Weights of a small mixture-of-experts language model, trained from scratch on English Wikipedia.
Size: width 384, 125M parameters.
Training: a variant of Adam for the experts, 5003 steps.
Below are experts of layer 5 (counted from 0) of a mixture-of-experts language model. Rows are named router (the router's row for the expert), gate (a neuron's input weights, with its number), up (a neuron's input weights, with its number), down (a neuron's output weights, with its number) and show model dimensions 288-335. Each number is 128 + 24 x the weight over its row's rms, rounded and kept within 0 to 255. Numbers have three digits each.
After each expert's rows: "mostly gets" lists some tokens that are sent to it at least half of the time; "raises" lists some tokens whose logits its average output raises strongly, later layers aside. This comes from a sample of Wikipedia text that the model never trained on.

# expert 43
router:122098126131140155091106092131135136123132110120136172117161145143122098118148117121143118107155129156106122151117136070154131133137097154098132
gate0:116123152175160125125095142140100114129175116155130131146105121142164140135153097079091112172107128129118092103096137132123152185151100200115143
up0:076151143128161147102087120148077114125137152141126085124149123126146115129170142143120135124092115144131146119120141127135136142160113131115111
down0:169180112151141132103132138105111126181141122144160123143140116114113108145144139112160053108161097113113149126136128144159125114100128145131114
gate1:128123162158106103150118120110112104107128081090159105094133107165141114123138135125081163152127103149171151122086125188067147134114103126100088
up1:151133118088102137103130136163119119193137088107113173093092144097132135116123123116135140170124144089117134148117118124149111164097129141127125
down1:099111080127155112185120131090094136163094129110132112147116157076099128136132124134103165173106103136126140131144192092165136140134120122139143
gate2:151144114119139134139131130162149109126138124098108139132077093129101139136129132101152144144132131100133123138162162123113149134052133107123117
up2:107121159106124114155119168127136141132148176148113106145151135115117158128141126135144161130157134118129127140060154149086115107153127085101137
down2:171147120144145131108115164152136173137118097167174107122205084134133122126135112127169109185112181126157142137174142153122121117100117128118117
gate3:113134078099141122156125133110160134133118105150156147132165128139136127174117132146081146149126108119132108092137104146103155043140165109112155
up3:108119157131098107097145092139129116099100138159073109124099135093103136112139140135136118160093112123138057133158127118128117116114148124128144
down3:131101132155108137125125116114112121120124111092202128124114134125142068134101096144094123122106104127121144147111102139120126145149142080102138
mostly gets: "nect", " %", " Jersey", "change", " Virgin", " Aff"
raises: "-", ".", " and", ","

# expert 54
router:128162115117090137108159122098106116158131178125139135148131172116142112139116161159145109125116147130170129134183148117149140119118152134152138
gate0:092140150167116164100141107127146134155128121149110115116122171123188105114128112125129104118141142113109139157098115126173116124152105145160127
up0:119135157105104096140130109098152141179083147114126158139140109094126138125115147136104110138128129117125111132145114133137160182111148134116126
down0:121126128124083115135164102114178120114096093135097124136164102116143110098137118112133115142130112154090115077141150124173155145106130168128167
gate1:144077130148149130145125094138141158119106149096143104150175055101108150113131120183057108118139138121179162118133124185088101118119129173106085
up1:100150145105131094155151126139112092176127150106156117122132114140109139108140139157121135136132131110091134131111129136110152177106145123105114
down1:133121101134167108143102139140099102151052112115107131129144157120132126147135090117147100133114164116112077160108110150144075137125131098077125
gate2:136096153114053139123141133137120120126128114116140179163109112103124167077123144099160129116145134112099103144143167130106155121118131124164123
up2:122163136122126086167116172108102127130119111134125115093143141130141146125135137112107146139134113070158142111100135113161111100140168074096139
down2:138107078150138131098133106124091154126110119143153133135139138133124155118102128092189137165105191096122113147090153123104151128113133121133136
gate3:159106099148103112154119136131140136158136047085138155111109109157088101159121123146119134121114156152173133105123109117126104129097127118099130
up3:143142065161100164103125133121109089122089120132133114147145116113162152111121135154181144129126136131144093143134149083107100097132141164131147
down3:124103140133139124152146155120136099138118155149102146104148104116152113093071141099089139111167109133154174142119127109115111107124113148097130
mostly gets: " directed", " episodes", " Nominated", " appeared", " Produc", " Won"
raises: " (7", " |", " (1", " ("

# expert 39
router:147103153132078149135097148103151128122093130106133099151109188146157117142137088120102136137160120112107154106059104147088143095133136125110126
gate0:110128160128117092145162137148114147123136116114108150095097134115125138135114140115150129147129137158143111145122154135141142150134098116096127
up0:119123128092139170152139150118074146109126111139146146104143160127118120119163120147101128161156091153151164139113131115096109135178130146065113
down0:131110111136144139127134169068168165124137132178146115119133106103137143140115117128119117080129095130119074161136133131135166123120122148175110
gate1:137110096143123162136118136157101124192126123113172135078134120138124106131139145153128087108149103099136137088109122164124111122133136126099122
up1:101095128104127123103122147140050082131122095091159138118108143113140135125120166131118121110115174112144122136132135165147098132113134129136086
down1:133152146123099157163144139093138196129152153136128125128084114118113100127138129117103145173146115139127111143112136124122101160129126132140135
gate2:161133142142108157148136130162127092115116136114112181128064113126120125124165105088163131112158143102140122142186132142126133098109091047156144
up2:116126109133097085181080145144144134102146125140124143135130117063101188105126115097108160114098146107148136142134105136090123112141164109149122
down2:078130096131103125124127164131090121151129123185110109105159115090088146084120119124193159129124150157095105130175138154111147099117175112137127
gate3:135150081163093143154098122148086116166163153111139114108096136169069154172116136139123132177129172147113107086121086185108092129126158085123155
up3:124140115150072087075115122129112107111092139133141136155111140149122156115098196140102133127124138153141101146136120103114096121117114141124161
down3:130150126129114126106169108127137115117135123082092112103162126165129155149144113130143137157140160122143120151121127146104147145168133125110105
mostly gets: "itzer", " 0;", "sel", " Jam", "istan", " 0"
raises: " and", "-", ".", "is", "i"

# expert 57
router:151151133105115086164121169109124145112118151192109175112151086171120143091130069112105147113118138111109137143151080139113121094148136122157123
gate0:125125126175132151113116101110162120126131101140123143144117099174132150113168084076111099146113131095124091114120143115117117157155155123189124
up0:131119131127115153141149109102126157111141082131126139120130101160139172097148039115166157099104102140132182109136114153151135128148107156150114
down0:133105143160121183094121101133120107157099117093093111155121159125147080133131096143107122174081129116084162100110073130171116122100133136085121
gate1:178100112119131128098102128147123120114149094146149105085126112156116088127089143140120097123127091112119115104099163148095160113085144134086108
up1:137125110123120144113101145102133091128124079148158149137122148131151136111131146160140095170101131139138110136116120122132112156110148150138118
down1:130106128113087144150138127108154148170114114130159134184094138098116151158160069113127124172116123126147117130158083165145122144167161177139110
gate2:112114145140176146124127114146170118133147130125174160146096070116139124122140136060160106136127149170117133140147140140153157131096134092155104
up2:140131117079118128157115125144118152118111147133112118133112159143094148120124131113134160148147120087135096119113124149083081095161143106102132
down2:117123113127159154137113093137092133107142115101157134150145170138101126117120117116147205116140129126136117127147129130104112125106118133166126
gate3:084154133112143116147121105128133147136125122106130137135180132125102109155123129133114131113116125150125113126126092112119125079192128160147165
up3:108170156129101126139108114139095122105079115151100126158116137133133152121168144114119130124134154114125075150145141131101086146110096138098152
down3:095115109129173108153141123134100113154126134131173103131150180077117143085130139108142177121108113150124150160117151095157178151126127111132132
mostly gets: " Louis", " George", "mas", "evin", "ago", " Lake"
raises: " and", "/", " (", ";", " |", " in"

# expert 63
router:113122096129082103108143165112084126161108096163141129120132154155128120108115129109131105134144178109129118095124180118127090112154111146148123
gate0:071141109119182133093138083133153131118161135137183150161120124143139119073148127140116127151140107161092136124109123130171148153106159129167145
up0:107113104116150120156147119090167149082163107122177093116134155139135146052184122127159133142110158138127146122152092120156129128148135138143178
down0:096153123137112133147134172135118115106146163142118111088124141117146125137125105146131122110160091107106117127159129129115135133127127160124136
gate1:149102157160103096172089125116143132128170116111125082105150086096131115145113139130109113124120110142134120132101136175119118144123118126109142
up1:136146130130108104105092155141086101161100109136143160137126141132178127097142118187099151101131112103130171132127121136119106166138168173135088
down1:084133106100075087125148132171126129117189184119140129152155114143146083155111127109115096122134115106120136107124149131119107119134112133109127
gate2:157154127116108130112130147154147122141138122106119149088103117165103134133129105094107125105145127125163129128182133115110156092103116090135107
up2:091161137091106118178139118115151108092126125177144106169136172105140164140134133130138144172124118135096162111132116144111094123166139179169148
down2:135081092169133106088151127139118149123126105132131138119170135115085152140116118102138145160101149116097121113141140139093099142164147112129099
gate3:097143106171147122139115122107135139150131115112120135137124169136107177124127103105124143157128134139123139109122156146107102138178173135140127
up3:139153141136104133125075118153123135175103108123151156100103175080134088135147153141151120134131180096134138139151087144089093072129108096121112
down3:119116159121086111109118086123128129120142174115171105142201160149130121130132123146113133113144140145106148144112093125154124165120135150100100
mostly gets: " species", " Genus:", "idae", " Family:", " Binomial", " Order:"
raises: ".", " |", "ing"

# expert 6
router:089103099108171113111160103091173104133146130118105116148125107151141123090138107120116100149126106168140137121131105149131114104158146121153149
gate0:133115111124121154104123091092071135114112130136119131131113114154117126068114091089120115126148128138152119135093175132135106156166093096112122
up0:150134110086156155165093054102128118050105151132140113181096130125106139103130073127137113114165153141129119128113142131136156122128131097101146
down0:108155079147151126134137129125172171093092136116146131117154127124177147120119145155125147108170105162123144072143109141132134088117129093123064
gate1:104162138147125141155165069106137115122130126101121129128172058110144141147151133134112081146141119128154136096120138148150147124113097147131114
up1:132135113101137098150075130104115086133104158086131147073135138127136146131156136179139145167125111151136118123106125118129116147127172178079094
down1:137129083115154147129119149156117124133102095129139119115105094137126172166121117091051153155119147138173129102088149180122117156133120133143095
gate2:151168111130139119189095151162120105109129123086101141084076112138098139129162104112199112124114140155196120143153151126083130148151117114136131
up2:089106124096112079113136129113109126087160157183091131132173136117126138113132110104149147167159099093118106115152117131133089082118170180143115
down2:125112072167150123118109150089108111094128118153169151127177139111120118137131140080129180132111197146114075118150126161090118130169134093158126
gate3:121183131132123074110131151122121136121111097133133178111145121206083116108132119169130124096114172145136146128116122166130131119139114121107149
up3:147138164137088147143120097122143108154034129141114143174103125122132151116119131120120120065137133099136138108146145073120125111131145101123164
down3:154130169122149142136165151135128106104143125135129124145143129152135104163119093136152100133119133135126110164149102142123106123107106150123118
mostly gets: " ==", " ===", "s==", "s===", "ography==", " career=="
raises: "\n", "\n\n", " |", " entire"

# expert 49
router:149100089120134120151123145135142127129112156133111127150113143098151110136104163126086112158109093165143167112148113104168149152098168091124142
gate0:151163156128128129128127072055172105076118153139099084094084090125133126127161148113125118129135171147101109163065168134148143162139123147116101
up0:140167110122144175172056135105135110067135080171134083111092121121136163118139124093137135128133104144138110104156131191107105108161132127100126
down0:133136134115131145116150158153116146124135083126117175128133097124164124130128074139159134140127125133133151121140140187159100126132109074116146
gate1:127090131139119108151083121148094129093167106136120116088103090185123108148131123118102102096151107160143141121111128146131151124106072108089094
up1:106118133126073079121103146130098135119143102116151170115114191138109145133136130147134142134099124126107125172120125095113129130122157133139159
down1:120135114098135108129136112132070142131118107110148161135109081103119110163100116114079100175124121148118191135167134102163092139173142165118175
gate2:155138145113128120175107118113105108117143112115095162142071138132121167122129154133154119108141131099130085115139142158113174145142139084126128
up2:115129139062122077116093150130126193125104151146139130121151174062057157146121101150124190108134131130147122107126144111115101076117137124137129
down2:127127111124111134119101150120109138146145120152122142084138142126082164120173167082145128147139166118105113119136133134099083117158126122128190
gate3:135123168129132105161109091127197111142128139127116126139118083114101152125123143142115124108120137120184102144134153164093063085171164141112141
up3:106163104132120178153127126119089113100098144117095103154105189124117117144120151145132132094115107149103094140159095070087143138104113078130166
down3:170133117124135132111144139113131114144209172115128098084120144168126121073106146153120149134153140149116145128112096108138150181131129162187115
mostly gets: " Label:", " reve", " esc", " (aged", " announced", " (age"
raises: "\n", " (", " (t", " (n", "-"

# expert 32
router:136127152107130135080123081149117176130090160112117138133138129126127080132192131126153135118116124149127161150164130079197091117119109120103098
gate0:133111122123167114144125121118131139171123110125114094119102108168181102123144091067127092145157137112142124166104130105128121143126175122148149
up0:138121083147133141129061138086147103098129127103129123114137142133121125149136127117118118134150118125160130132120159139133126135153117130085133
down0:104101140130130102121159150141130169118086125073122123123097101110170159139169128134116101109150163072112123089160098096152141116169118125088095
gate1:160111140117120084180111141146115124112162113131119123123151118143124128146129126151165111111127143129123141121081161168089125129127110173107085
up1:107113128149117172071084123113145115195120147107098129089138140142149113087137111115124171148134135113123150144118126136122109128117170078133113
down1:122142113104154143125142157144112148144119122124100100141070134118146162144132147144042143121166133118125145124114131141126115144111107130107143
gate2:126159120148144127133130157155115092161149118098132170072063085136107126140138153116115118159105145118101116146158128131128169120115102106129102
up2:123115138129094132148056141132143172139142124159076164108114143124122154133147171120102141140130148098133181101140120130102129083170157138111131
down2:115185152161152105101100068118130122143101095190093162101137123118156104103179106088181099136099121153119138127142126096137118117173105117162095
gate3:127113072156130088114114151139095128172160126109134136119127128136107113160123102168155110130118155136116142114082118145090146143168144082127183
up3:127142137109098127119105125178119133120077125157126110154149126129109149137120149123154129098129140115075066173154145108103113119111134131076163
down3:117151103145125150108111136133128134102134134178112137136178139120170089136127123138104162133112153150094135135139130144136089104067103137127157
mostly gets: "clud", " transport", " regard", " conf", "tegr", "ertain"
raises: "\n", ",", " of", " and", " |", " in"

# expert 55
router:157139129122108163109113117117127122078104098099116128157097139101144122152111170108101139137107143149139136110098190083155151136131150110177175
gate0:119120143107167129107145160111114125121126152152089151124074173155082144131123098127126116126151128119146148125084116079117154138122093135139118
up0:133123148130123130139087120149116146116163120106139125120154106123130132083132149154113101117119133119174130095148165157164108120143087107132121
down0:114117117128095118124142142186117060125113105085135125128102145116137157133100110184113152138119095104120138104076149119104141100148130087162140
gate1:148118141113106095162126082133117169119152129136127142093161078113137135119147120160127128123134129097148113144080117152137126138096114119088130
up1:150125124101104097173132056115163117146127114137145171115093106110137158107141142141092144122134153076122098126127151114119116207114103127116124
down1:100134099127082075123111126077104101133133073141122095146130143132101125176133107118125116148137141134109105114134179150130096124149129131144111
gate2:164155091113086097160130128155099099114115113099135096094124120153127110093158074097130155138136121112084098144126167102102177127124114104136148
up2:103113116142117139124120157123132147138130153155104095145129139111110155107120150149160148141131080115114102116133128144109075116127158146104119
down2:127098109116095138083143129176104108127135130153163154106131094156127128159107126098125163177127144166136104128136153136120089134148128152118142
gate3:097147141128113154155115107121132127154111141149120148105136145097074125110132119149132120115140134089109097131120147155113091048098132102151154
up3:114115140117078126113100139138108144148078133110129153135110130079148097090133144127101114104105141157148152151142123122143107105108151079132118
down3:140113106150119122088090108088122116153138173139137129112123112145183127113125105159116139130139128142115127124136125153134169140117166135104105
mostly gets: " Born:", " Order:", " Clade:", "$", " Kingdom:", "\\"
raises: "s", " and", "-", " A"

# expert 58
router:112147147112130144166112164139158103158158080115131159139104131084156127136154135114136150132099153119106115138096134149088158176145146097136177
gate0:133102123108146129080117107144111120150132153172129121156117125172134124100110116105100138149163153147098090141127128116140120156150106150147113
up0:123138107087134145153133099126180138151152116122141179120125138087117136110134142107104137161116126143127159130097156140135152106130119132138132
down0:129137108146110127089140094146122137100144117102137133110087130108120130127186134111146146154120109087171116118121182146137093165153158119140090
gate1:117109140126118122137129080146138144105125131058130119108164108141159119162139118143080099117134129100218104100118132194117099138111140136090083
up1:132148097117110078133119132135116078143153105111149130144122093135105132083130119129128108117115166097137110121147116131134071163114175126076129
down1:106112076096117104112137149067119143170170123138174146081110152116098121130139105124130129154137099128142133143171132134135142128147143127126129
gate2:109125096140116113130085154184109138158144151103106136071099083171035132101109139142164113117175123097155136148153155155128158128098149095139144
up2:165129145113056129135116184102109149105125136190134132157152103077138180133132116121153145116133133147114119092110166127114099091158119154121109
down2:089131136171133120140154126103117112131129148161149155119104115104142130130129133133192130113142137148117112147146148147099141137117124086165094
gate3:181135113132088077125106154130103125176091138107113131105134150149132112148120113159109164117114148090125136129123100178152110069152147148098131
up3:112105132122067089164112102157105105095077108134150125142129132111148153111153150125109104122127105136137141079166124132111143068133131118136141
down3:147159137153139122147089131161125114120163134136097131138134107117102087115132120128128153120101144132094164131073172135129134107140108086117103
mostly gets: " USA", " ENG", " FW", " GER", " FRA", " ITA"
raises: " and", ",", "/", " (", "-", "'s"

# expert 13
router:096135135158160078150132116114101129122122133104102130134193103104116112126118125152100105167127085123191136119155084106158088117104156107110124
gate0:107147135156101151145117126140143088167152118135085137121117166116161155158142072114130094135159125052119115103140136121151117100130140106169137
up0:107142103112122149138147093109118103154137127136128115133142168091128142121122139118137122123116086138143170096130152126122139120124152160105129
down0:139124133105153107190103078117109066113132121063137146097127166115127148138123116122149100129122130130118141104111088138143167143130155141183145
gate1:108105171147132137128107075158114140149136089087170150088160097124135139126171137176117076135116088118148141103079157166100104165115131144083116
up1:134143089170067106115085141164142112163132123143173140117102099117122145105123162131141140156139183100129145130155127133113130133132137154158121
down1:098119136107132122142174128110143209071093137104105120134112110158139123170131112157138135144134089159116172144152122165123084110112107125123140
gate2:152129113123072129112118157132089116145143144153146183142132101143121147127120155117159152144125095108106087121148141098138118164093156135172160
up2:125154143106102148158116150153138134123182132133137150114104112124094133127141126114114158134158164134127135138099159109076078139128157143126126
down2:128133116105079105125128121101139104129131147152169118156115090113131104116111150114192143110074204130119134134136150152119149146136145133081099
gate3:104111086150148147140139127128126106131133142105128149152108149118129093122137130128132106132148089131141127082143130115102086111126176092119140
up3:128151127172077103117097132106120098131104122123107150126125135111097119111155127132125145115138115102172086124170127080104108120162111101145172
down3:146140111114093143114117148145157120104130125124103112131143091134128142126158113120117104127144153095110151161136119118124115161139071112118119
mostly gets: " scored", " match", " championship", "–1;", " goal", " scor"
raises: "-", " in", ",", " and"

# expert 27
router:101106119119129146113080115146106135122155123123115084144180127125143152139155121180139109101158119131121093140128146115103162186113101153097115
gate0:158139160154167118111126123154108135135145161088152118122113111123151072149113118102129082147105104158166125128094135089161106153108121143138126
up0:124145139125106155123136122146164113109118111104077137131121196150116144115143098120086156155124132104141107117143175091164115153146121122098115
down0:120132162122156138094127179107110144095114171127113139171152158105134113163128112110144143128124128149112156115193135107154110170130144149148068
gate1:150152156139108105181107132141121133149141119118139125092150127160140100119112123139061118141165100099156133126104155170139144140128102124119103
up1:101126137121121140148137151145135067171132111148138131126126115090158099115111136165119148174164092086175090143118125104134123141130140140125101
down1:152108079126165146088121156073099120128136110134117115173124129118143140145080100123117113168103131117167130121153136118143111137131142129127096
gate2:153131118073124131120177139142121084139155117097129157114080093105127123084131104118204117120120173124118115119177158129135163126133127137138106
up2:076080127117115134187065111154126150080125138162081151120123103096099156139128122132104115165148126149132121116129137110098120114155122104123134
down2:118146115148120116118090097170079131163170170160136123091123088108104120113092142136194124145088132148130103121148136159075131083138141116165149
gate3:109132089110124128119096150117164116155104136135148103104076141148092121134086140144139126145147130139119127080153083118149120117153181164141148
up3:132146156136155132130105121113137155082076188107100124116114146116080139085112132122129131108168107134124111152145146111093091115119091088115174
down3:137092132120148093118132154160146118128122168121128096139105145115164105126107134132141154110119189118112135148097113128110130079162127105125125
mostly gets: " cover", " employ", " front", " Cast", " treat", " cast"
raises: " |", " and", ",", " in", "s", " ("

# expert 60
router:141169141121166133154160145131142139145153156140136167139139100131119150116186121117148119127139111155121128176154109128167116148122065116125102
gate0:128124118083174112147158124155098132102101158142128164138122139131135100121088103121147162171094148153159119186091132111129100149153098078132152
up0:099118128107118136113132109105146134138142110093146102105163110105115120108146109186135099092074146146128138081163140168174121140134111130141145
down0:105167140091131117105129104146158155168146131118127123123139153146147119129117119147128120104139125119133101120156102183140114127114138126147127
gate1:145099156157118075164100116122096124095127106080132106150139122168154139174164142130129099119121116129153148129107145168097109144115109171071107
up1:114123130116113140139092145089117113168132110105109153111145118123136154134148153146136160115087164076098093138125152114125128133133127168133089
down1:122097065156135121140151134139132099132119085114137134104101136112165145145131086147104111146113104084158136118115169113120092159154153141179161
gate2:138146155134142108119150110148166129116149111118132142129084059112147122133141097074141159132149118129124118151141176166115173084151133109138127
up2:133140160120126117178099150143138102109104145148144103139135115107120170157122128136116134107199093087146110124134103130126094117179169113104120
down2:136129111151138136107162101144123145118131127140139169136179164113142140148145146125128139181088160167112055133103114139092128156116121139139136
gate3:124157118119126123112100118104130138127129101121123151119102107160090085181112097138110116122165193146061129147111118169084097093140142114132140
up3:120176113120108150149160126136148129156102101149097139126118142121116133169148141124097116151107135120155073099143113117061133085105102113076145
down3:119123125101140117072144129136145099145111111129138120142135134129133129123144170117103117125123157132132091140137097180142130139137106137129119
mostly gets: " Lind", " Ell", " Lew", " Leon", "andon", " Han"
raises: "i", ",", "s", " and", "o", "-"

# expert 41
router:154110164121106097165137136072139150129130103115097140136135121150136115155137098117154110139132143159115131143125113134124166136167133097105130
gate0:107101114122132104113137133115121170140137154109068149106123137165112137153120123098126109137131125157119115181113129124145120144169098100105103
up0:125125178112157111189092111112151116092171153103146107161160132149100145093135141109134109136171128149173096115088143160111123116141102146162143
down0:127155113136136106106100103142123128169090106101150131085165127129130135118107116156167117167095058106175162126112131151130102108131147145089123
gate1:126130135168116141128145091139139152117112091119131135132176083152137124165157101154099120113140102100190114099168152181131128118132115139121101
up1:122136120107123124115107103098117044181109111116149127147103120127125115141108146095108146113107131127121132138106137112107137135103158118078072
down1:123152142105138122104148106121129128122132132154156069116132115165098124175147097120123112137163112130178151132156119129108083109156151147136136
gate2:154143121138096121121105119143155118128153142097117152106069105117115166118130108069173114106141095131140119134204156175129146113130157116126110
up2:148118087092104107154096144148095165089160134162123144129118144087123165142117131121134167115134131159142132123120054112092103102160129151110159
down2:099160135105166127125101146108127127125089138135149115110181144103142096079118134146138131148094134148124110107092125142128164130157099103140154
gate3:152136107158096120122129117130126093183129151125139129135123064113106148132123097134110090147130141152154128112169145146099124096150153103130172
up3:108166138127086105099109123148119114111101127109116115166127093110159097092121133119117124128127133135163073157180126116112090089119126110099117
down3:134113134090181118149157089118160140146152120158123118087115133121190112117153097144157114160144152160147131136085105087145128153102130092120122
mostly gets: " Fort", " MF", " Bl", " bord", " DF", " dest"
raises: " and", ",", "-", " of", " in", " ("

# expert 53
router:141134127110153110126161135098134163139113147110127123140110111169140136141082143118154136095113124156107107131107153084098112123085161145091127
gate0:082114144115128119063132094150139139155124150145119141112101067129139160103087151073131152143179153147075108120128155163114151160116115129131104
up0:044128144120125151152108156123152124125153097126117142087137112120129168141175104093099141150115114114123137127146113138143109146175117138110086
down0:127102131155120129124122146136135172130120117100102096120123144133169126095159145131157160129101126108122112131120104144107161124134082138115124
gate1:155142137159140142120121130114121120098149130100176133127133107118137106176148086146110089103152111149153167108100122182113169155133114120129060
up1:127111117123128124119107121168137104134128115142153137133110109098140111086101158153083150138100157085112120133114128094146070140099145179104127
down1:127142078139143137152114177190136167141113139114111128155124116132142183140102081144090112174138135170126171125151153153209065127185154126110127
gate2:137114118136141158143082145163140105126140123116104111129101091178088147103115121113190103111086097120097120135142154178134166124113112102152143
up2:115112125122119105189106126132143145102129142192129154130122111112094157137149131138123116119157146124129131152149108141113086140153098081116123
down2:137139117137141145148107123117148153126107117147146124120149140116100129122116145152153174163104167154126121136115116138134144135072118084165126
gate3:077119119164131145151110096118104178106111134138135185117099112172113128140104148132120131133109129124126127135144133151136123126142107099120156
up3:133121137120098136144100140143134140103095160169104105124117099122139102186150174163111141104137096124136116112137137101102111126118130086108166
down3:155116148115156154130169096165135091128115122158121084137155138096152131104156148129147162129159118108100144113163144142142129144133132115111150
mostly gets: " Marsh", " Ray", "chestra", "airman", "ampion", " Head"
raises: "-", "s", " and", "f", ","

# expert 50
router:110172165097157125121142133129103131145154102073103130107108103126131121157154088151143138113134116116165073108132138122111175150119161121159071
gate0:131111139135141096113164150144126133158103186126106116131135145144144135151147137096121101144138131143113138135049152106139183132134076149158101
up0:157143097118087158167099124121120129069134096152119151103153145106136177102106107090142142151123131123145134109158133131126121124164135115105140
down0:105133144113153110151113112137107114128147133116123137096144151116133054105097134092139157103101097104114143136132132155140126095132105132133112
gate1:172075158164131097130110088138130131123131128125144095115109099175130107108128126156102083137124115123153152116098130162121144166100128123129117
up1:099115115113135112160094086104118080139111115132130113110128128118137118105137159142146137185107122148129151131106159112114125146119133143104113
down1:106164119152132088138155087127102127120140056153129151118141120148142154161075095129100130133103140140157144134152155142094078113136151131170112
gate2:169167121135111134122096170179132099113130116130115124108129100147117146129150101103179157107167101114088125146155156124146168131134125088135120
up2:138117140100146117176106109088133130115124080151094116133096148090070146139137144087128130180135143108144138125113104125091109101150156100086153
down2:102131128148098151117120102096151158113136109134142143147154101125109138080132106097129129139093165136131116125135101096146168110049147114145163
gate3:129115112132146099132118136149115146135081096148145107133135124143128148159124130140122145129095161172117127107126107187131115135134129155142166
up3:126122134102098131095110156140126140112093148119115120152116110119109126111114115120126100142108105137164103117177140105126149124102114094129160
down3:133124107110145137134148131158125150119129098135147135137100133142174130117117111127126136125126158111187153144120133131140120134135133183143125
mostly gets: " Mus", " Minn", " Miss", "ethod", " Bas", "thlet"
raises: "l", ",", "i", "g", ".", "ar"

# expert 51
router:149119129129126127138164113143112165165148101135162149146100093143145115155148162125144123118126142144143115115138125114132163133096094086165103
gate0:138115098134137107139124145130127149141099152172127129162098144145125155128101148128135106169130105138131080107126188156134144148114142143108133
up0:126139105113070148142063119133130125095165119140090109157139130137115130115146103091138101135124137118119158106117077149092137106123113131105148
down0:119162174118099118141168147151110139077128131117093149120098129149192147083114134136153094149100068110133126149132142133148139086063104139157135
gate1:159141168142165165173140096093130127154131144115159102138153106152096106142123157159096104150155108110097136114100161145105124123141113159083060
up1:121104144124115113155140110104112071099134114131152143112137090133121165070129152135128159136127152145126098125194124146100103109154129149068126
down1:085158139115155086153145146114133120131124129120141137129162119132140135149118121150105071133135126142142154104121123110121103137129100118126138
gate2:146148110136115116120088159170158100095137133133143167114085126110123144117097128074146149136116096106128118127120154149054152141127130107140136
up2:106163133095116109127153131120149111119136170210126113125156132130111136159123165180106154114124122144114123138117140141149093120134118133073117
down2:104101136152163117101105161160122101140160121147162105095131104131132129112127102115158137138084161160093141125098120151115131085128110154174133
gate3:131113149095126100123103107111150127173143136088127120147162095131129122130103095108130121120105157133105107118120139149100125116132155136108139
up3:129147176112167132134133115138123117104091163118117155129138136118121140157117096128132157105179095171152133159124076143145124051103137077133129
down3:154131077167125124090168121138156120152174150115149139093120141175129130106158083143124175102131125123151145095142133137118122135151145127146110
mostly gets: " my", " Kn", " find", " let", " land", " Dou"
raises: " and", ",", "-", " to", "/", "."

# expert 42
router:158148157120167168148108133122094122153166123119155116111169106099129093152123108136160125144098129107110134135117108161154099137115141135133096
gate0:114138116139138111117179155151111134202114143136100129144112128170145117123099135094155134168116139104143133126072139119163135156108153146168134
up0:093113147133137123119133142152078102103100123121126165126116133107097135085096098151123166118135115154140135109152117132114106118144158129131135
down0:124140117141181141143142133113140124140143136122132140134146128161158097102178131142101135139137124169111138100110119095105090172138123127122097
gate1:136117113152123144119101138141124125085141097128121119086144106163119139185147130169107069113099116131141132107107132160090150137144174162090109
up1:098128140106137149134107102113143096148113136142140137133110134127116095108128154135082133139144113105162109123117148130127120126115109115139106
down1:114124118128118111083149123116131104117178117135119106136129145107128138183127112104108112186143143151164166156131113125111118135109133144071110
gate2:156143135120141142114121142156152103148143138113067134116082099139136123138140121093120145119147141118126136131138175117110150088112102085189113
up2:118121117100104122124118115136124155106151182154109119194148140100116135101115089141103132181100133089112113123158126094082097116126157112107127
down2:142132100144131092118141071167138146120113121116158164119141139122099121090140113138160118155119137117150135120096124149131118149137109173162135
gate3:131143120156136113115132096117137123131152149096150130135139140178137127155138141134083102117104161134156070131153102141128123115139142147116186
up3:082134142118129127109113158110155117156102141111030125111132134126084139148121087142177115108094098175121127112159106124064107105125129107112114
down3:114136133113126126123139123134141096153147090160119118141173114155135097121127102087137144117114135134110128133081163150141140095083122135121092
mostly gets: " Viet", "°", "WE", " Vir", " Max", " UTC+"
raises: "s", " and", "-", "/", ",", "\n"